{"d_shared_expert": 64, "router_score": "softmax", "norm": "rmsnorm"}
Below are experts of layer 5 (counted from 0) of a mixture-of-experts language model. Rows are named router (the router's row for the expert), gate (a neuron's input weights, with its number), up (a neuron's input weights, with its number), down (a neuron's output weights, with its number) and show model dimensions 0-95. Each number is 128 + 24 x the weight over its row's rms, rounded and kept within 0 to 255.
After each expert's rows: a language model's description of what the expert responds to; "gets" lists some tokens that make up at least twice as much of what it gets as of all text. This comes from a sample of Wikipedia text that the model never trained on. Tokens count by the router's weight.

# expert 27
router [110  90 139 121 125 144 130 131 158  99 105 170 115 155 160 135  87 104 133  88 175  81 146 138 128 121  93 151 112 128 112 113 135 140 126 145  93 145  92 122 153 149 170 164 104 112 120  98 157 143 154  99 101  91 123 155 127 144 152 143 109 162 122 122  90 113 101 104 173 136 115 106 157 133 119 119 108 146 102  90 118 123 142 127 151 110 172 155 169  78 141 146 125 122 111 115]
gate15 [119 165 119 114 119 149 116  92 133  98 188 166 122 140 151  98 102 155 151 119 125 126 127 139 165 135 167 154 153 126 148 106 116 119 123 112 143 132 107 134 135 119 188 109 143  76 144 107 140  64 131 110  89 129 111 142 101 133 146 146 158 121 131 141  92  84 112 108 126 101 108 105 140 158 118 132  98 113 121 114 117  99 133  76 101 136 134 132 126 100  84 133 121 131 160  84]
up15 [141 104  76 171 172 139  68 101 107 172  99  94 128 145 118 121 187 104 117 170 127 141 156 117 154 142 161  89 125 113 124 129 115 137 112  93 103 120 121 133 125 129 130 114 104 128 101 130 164 149 154 130 120 117 185 113 113 107 107 125 115 131 136 165 124 118  94 109 148 116 103 126 137 102 127 126 136 162 121 103 151 132 128 165 190 109 139 141 131 155 142 123 139  78 122 129]
down15 [167 139  77 114  87 142 102 105 108 163 111 126  86 147 134 100  99  87 122 100 134 108 151 111 116 153 140 145 130 129  89 151 141 127 112 126 117 204 124 169 104 131 117 163 187 146 120 143 119 131 141 144 125 129  96 107 171 160 142 134 156 153 117 137 165  86 131 133 117 148 109 134 131 174 145 151 123 115 127 137 156 116 150 168 139 125 122  95 101 145 107 116 117 109 134 104]
Description: Infobox field labels
gets: "-", "\n", ")\n", "\n\n", ":", " •"

# expert 16
router [ 87 128 135 134 116 150 137 167 152 113 140 122 106 157 162  97 124 139 131 125 155 111 139 143 146  95 107 134 138  90 112 106 149 158 107 149 115 151 106 116 145  98 164 136 106 102 117  67 144 139 154 106 133 108  93 147 131 126 156 142 102 154 116  95  97 110  93 102 135 158 104 110 160 138 127  82 157 154 110 122  93  93 157 177 140 111 162 161 158  94 149 146 143 106 112 104]
gate5 [127 114  95 115 135 156 187 137 112 154 130 101 138 156 145 155 136 148 107 138 118 144 130 127 142  76  81 130 114  88 105 130 118 154 162 149 105 135 118 150 126 126 194 169 157 129 114 128 108 152 138 140 162 134 144 112 134 150  93 124  88 136 112 132 152 132 115 145 133 118 133 148 114 132 130 100 161 125  95 112  61 116 155 143  82 129 167 104 154 116 152 132  99  78 141 135]
up5 [124 108 143 128 163  95 172 113  91 174 106 143 155 127 122 156  95 144  95 143 134 150 116 125 158 134 106 141 122 127 165 139 135 157 128  62 194 128 147 133 127 102  99 115 115 129 133 117 145 135 124 169 161 140  77 130 128  99 142 124 145 139 146 137 101 114 165  86 152 122  84 138 118  95 106 122 129 142 112 130 186 106 106 128 106 129 172 149 137 136 116 111 117  99 138 105]
down5 [146 112 148 107 113 142  83  86 140  97 128 109 130  99 106 142 135 121 114 131 147 132 158 162 118 128 122  98 151 113 104 149  96 138 120 130  64 108 140 114 130 120 144 119 138 148 119 123 180 144 103 134  99  82 133 131 116 119 126 118 139 100  81 148  82 143 128 133 106 138 184  90 121 124 137 112 135 148 166  97 105 120 185 124 173 169  96 146 115  98 162 125 101 149 104 131]
Description: Opening quotes and brackets
gets: " (", " |\n", " \"", "\n", "ed", ".\n\n"

# expert 17
router [104 117 167 130 122 131 156 150 138 103 119 140 110 166 137  74 109 102 157 111 127 118 151 143 163  85  89 156 106 112 107  96 146 148 121 138 110 148  91 110 146 108 132 136  92  83 118 107 151 143 158 112 107 129 105 140 122 153 152 138  91 161 169 111 114 111 119 105 158 152 116 106 171 141 126  94 130 157  98 113 109 110 141 156 152  88 140 145 139 130 167 159 158  91  94 113]
gate4 [108 114 148  93 119  90 140 118 146 108 116 132 151 143 117 106  65 104 150 144 109 127 164 115 121 109 115 140  98 142 115 151 133 123 128 184 124 124 149 115 109 104 133 122 109 164 132 107 151 129 167 112  94 163  87 121  97 131 124  72 136 146 121 162 100 144 143 132 177 137 130 133 156 119 132 139 129 143 177 128 140 126  87 137 142  92 121 136 103 145 124 150 213 135 114 105]
up4 [133 110 162 153 141  97 151 139 137 132 132 141 160  76  89 142 159 102  93  87 122 130 137  73  85 131 129 129 110 142  90 120 124 146 145 144 138 104 126 142  97 172 143 131 143 142 140  77 143 136 143 110 115 127 133 112 106 128 123 146 179 142 146 115 131 123 129  96 166 139 108 143 146  95 113 120 102 112 174 152 133 144 145 155 104  97 131 177 109 135 141 139 139 179  72 115]
down4 [ 87 101  97 139 100 131 159 136 212 138 142 132  97 138 134  91 147 106  56 123 108 146 133 108 138 139 136 101 160 140 120 133 132 144 123 129 154 114 118 124 171 135 147 125 105 139 116 147 108 121 133 157 185 125 115 128 102 121 126 144 129 101 103 160 154 111 136 168 116 122 162 140 120 114 131 114 127  95  98 103 138 118  59 112 114 116 136  82 107 100 108 135 108 118 126 106]
Description: Dates and foreign scripts
gets: " (", ",", "1", "9", "8", "7"

# expert 18
router [ 96  90 140 118 129 121 137 131 126  87 104 126 122 150 182  95 124 122 158  95 146 123 142 168 155  87  93 142  93 117 111 107 155 148  93 170 102 152 106 106 134 114 145 147 102 109  97 108 157 165 147 103 121 133 110 148 122 142 163 157 100 138 155  96 108 106  98 101 175 151 106 128 138 139 102 126 111 158  94 101 107 108 127 140 149 123 136 155 146  98 148 162 136  88 110 109]
gate1 [ 79 137 130 125 165 112 119 131 146 108 108 113 147 128 130 153 167 155 151 122 115 103 112 123 137 137 142 105 105  82  92 121 128 126 105 162 129 124 141  88  94 144 173 113  96 158 149 134 125 165 167 105 115 149 156  78 135 129 194 158 112  88 160 153 122  89  96 104 124 106 154 142 111 133 121  94 145 136 101 138 145 152 149 131 149 149 107 178 134 130 120 114 144 143 129 165]
up1 [142 111 129 127 158  94 122 165 160  73 130 132  86 143 166 126 147  79 119 142 130 125 119 134 150 141 141 157 114 103 122 154 132 120 115 131 106  98 144 140 167 134 124 129 128 146 169 165 133 123 129 101 114 122 120 111 139 138 121 125 148 120 186 115 117 134 174 112 150  98 125 110  86 157 127 157 148  64 161 106 142 106  98  99 148 134 136 176 138 104  81  92 108 121 144 158]
down1 [150 103 140 122 139 126 116 132 105  83 128 107 147 120 188 111 118 144  77 124 100 166 162 116 113 177 149 101 128  94 132 155  86  94 131 120 133 111 120 123 106 137 153 162 135 157 141 174 106 131 116 114 122 169 154 107 134 176  97 139 172 145 105 112 103 111 171 157 159 125 149 105 141 131 163 114 170 137 102 113 160  95 140 113 134 106 139 129 156 135 121 141 141 122 161 123]
Description: List separators before names
gets: ",", " |", " and", "-", "),", ":"

# expert 22
router [115  96 135 125 119 153 132 142 146  91 123 135 119 153 133 113  91  87 139 106 149 132 161 146 136 100 112 159 104 106 123 118 158 154  96 142 103 127 107  91 140 114 152 158 108 103 118 114 150 157 140 105 118  99  93 160 153 160 160 140  80 132 154 108 101  97  97 112 150 177  93 115 146 152 116 118 115 150 120 131 118 112 160 169 135  83 132 131 168 130 158 149 115 111  97  71]
gate12 [177 104 143 134 161 139  95 116 106  78 148  97 111 126 121 111 136  71 115 142 115 117 211 151 140 137 107 158 125  93 146 107 129 140 120 116  93 166 121 113 105 149 163 149 119  75 136  87 162 101 131 143 130 123 123 138 135 176 154 102 127 114 122 104 154  99  92 123 118 158 127 138 159 113 134 112 117 114 138 114 129 178 156 113 138 131 136 125 142 157 157 122 105 127 136 129]
up12 [124 152 143 111 153 128 144 126 157 112 160 156 137 134 140 148 128 113 145 119 101 130  97 114 129 125 105 124 135  68  97 139 145 141 143 131  57 154 119 145 142  80 107 104 166 185 136 106 105 154 138  81  95 168 123 108 110 126 131 122 142 163 125 116 120 145 137 170 134 130 135 108  98 109  77 143 121 126 112 136 118 106 120 153  82  80 138 135  83 105 155 146 139 160 114 129]
down12 [111 133 115 193 134 149 168 136 131 156 136 119 113 114 144 138 177 148 166 138 112  81 119 113 119 106 174 164 110 144 142 112 125 113 112 139 154 146 165 144 174 111 103 113 128  94 135 135 169 135 177 114 119 121 158 138 115  94 129 155 122 101 146 105 120 142 117 124 129  84 113 106 168 108 134 115 169 118  57 128 109 138 100 129 135 145 140 159 106 104 109 148 142 138 151 113]
Description: Articles and determiners
gets: " the", " The", " a", "The", "'s", " his"

# expert 2
router [ 93 111 165 130  85 148 177 165 116 115 100 140 115 174 134 128  93 125 143 127 148 108 157 141 157 105  88 150 124 122 102 101 137 165 116 146 115 148 112 113 190 136 144 152 107 113 130  97 133 144 135 118  86 105 119 146 124 156 138 141 114 160 104 118 124 108 112 100 134 128 132  84 158 144 115  87 134 144  79 109  88  89 143 166 150 122 150 133 150 124 155 149 154  95 108 119]
gate12 [118 145 115  97  99 127 171  98  97 153 109 135 134 174 154 126 137 173 124 163 181 121 129 117 158 128  91 134 128 110  78 138 134 138 132 119 112  93 179 113 140 116 117 143 100 162 169  91 113 159 115 124 153 138 101  82 119 153 133 141 123 146 111 102 153 129  80  82 117 124  89  95 136 145 124 123 144 146 100 119 113 110 149 139  94 106 135 177 125 143 109 134 130 109 125 155]
up12 [103 113 146 108 135 130 107 113 137 147 106 168 117 177 134 128 123 162 157 170 125 111 156 148 145 105 120 107 158 107 148 155 136 145 152 110 104 113 134 130 164  86  96 138 105 156 129 118 124 136 132  99  89 121 104  99  94  83 117 139 108 133  76  97 189 106 108 117  99 106 123 115 112 143  95  78  96 150 113 143 175 126 119 140 120 125 116 130 164 113  77 123 136 102 132 132]
down12 [185 111 121  84  85 116 110 109  91 115 149 128 150 128 170  85 132 117 146 109 193 131 119 117 128 107 138 140 148 128 123 145 140 114 127 124 129 104 165 115 106 117 162 143 194 162 144 142 109  91 153 100 174 168 162 107  96 136 111 126 129 129 134  80  84 116 149 143 169 168 116 103 137 123 118 134 129 133 146 108 134 117 105 140 114 141 124 120  99 143 138 156 120 154 129 127]
Description: Units and measurement symbols
gets: " (", "0", "1", ".", "3", "2"

# expert 6
router [119 117 146 146  91 174 152 141 153 116 112 152  99 148 132 114  82 142 178 110 148 120 145 141 135 130 107 156 108 102 115 114 150 155 124 137  82 141 121 112 136 143 154 161 121 125 107 116 165 138 159 112 103 129  99 149 163 133 135 146 106 140 173  88  78 114  98 106 158 129 124 124 157 150  94  75 152 149 121 117 120  86 169 150 140  99 126 157 164 133 156 156 157 124 111 129]
gate12 [123  92 148 157 144 104 122 132  91  69 133 119  96 159 115 101 150 150 152 124 138 114 146 137 103 114 118 138 129 132 121 141 152 129 166 141 115 151 137 116  96 111 127 126 143 133  65 158 131  88 182  86 140 123 103 140 118 114 124 135 152 155 135 188 133 168 143 122 119 160 143 153 136 138  78 162 119 143 117 127  79 133 110 141  89 118 106 153 112 157 124 112 130  93  82 120]
up12 [ 94 172 124 116 114 163 152 134 128 130 149 116 121 132 145 114 157 102 121 171 102 151 164 144 128 125 129 120 157  93 165 142 118 117 150 164 118 107 155 101 103 126  64 154 127 101 113  86 141 143 162 141 124 155 118 129 134 118  86 132 134 165 165 144 158 155  87 130 130 203 120 140 123 150 111 104 120 150  90 132 124  99 127 105  97 121  95 128 150 100 154 104 143 108 136 122]
down12 [173  93 149 123 128 100 151 102 125 114 114 104 144 100 156  94 175 176 158 121 145 117 128 107 140 106 130 121 121 119 166 170 104 143 120 114 107 129 129 162  94  84 105  95 143 143 118 117 135 111 153 131  85 151  96 150 123 135 100 131 136 147 150 160  92 154 100 147 149 119 156 169 136 124 138 115 121 117  95 119 103 117 123 130 121 108  78 135 128  97 148 142 134 142  98 202]
Description: Nouns after articles
gets: " a", " first", " one", " part", " an", " end"

# expert 15
router [103 111 140 123 105 158 136 149 147  93 106 148 121 153 160 111  99 108 135 100 160  72 157 127 143  98 104 144 108  87  92 122 139 148 106 128 104 152 107  99 160 115 170 138 106 107  91  97 156 170 130 108 108 106  92 158 130 139 136 160 107 140 124  86  92 112  94 120 144 135  90 114 148 176 125 114 120 147 110 107  99 110 142 122 139 105 149 163 144  80 141 152 125 120 115 114]
gate5 [100  92  95 118 111 131 155 150 183 105 134 145 150 125  97 119  80 136 144 146 130  86 129 133 122 137 131 168 119 130  92 115  87 156 121 115 105 144 104 150  98 148 130 123 113  98  80  78 163 151  81 106  84 106 126 147 138  96  97 177 107 110 149 128  92 114 135 128 147 129 155 139 138 108 140 109 174 146 125 171 128 124 129 139 136  97 129 128  80 132 109 139 123 131 120 143]
up5 [ 81 128 135 113 115 130 132 156 156 114 118 111 144 101 117 128 139 129 192 149 109 114 100  92 127 123  95 137 121 137 120 123  47 134 112  92 128 132 141 131 152 121 184 143 119 128 133 108 125 156  93 105  87 136  75 115 132 119 124 181 153 127 130 124  82 124 142 131 143 103 161 126 121 120 137 121 157 106  94 152 120 136  97  89 102 110 139  96 107 114 127 131 149 116 167  86]
down5 [139 137 129  80 100 118 143 105  82 173 137 126 108 103 110 165 151 129 144 118  95 100 122  78 114 145  78  98 155 154 119 133 124 139 148 123 148 144  62 128 142 113 118 121 107 111  93 148 127 118 109 128 115 116 106 120 136 142 103 110 119 142 117 137 103 113 120 131 124  64 134 155 119 114 117 134 177  95  92 103  93 126 103 139 160 140 139 160 126 101 180 107 104 144 149  97]
Description: Line breaks and table pipes
gets: "\n", "-", "|", " |\n", ")\n", " |"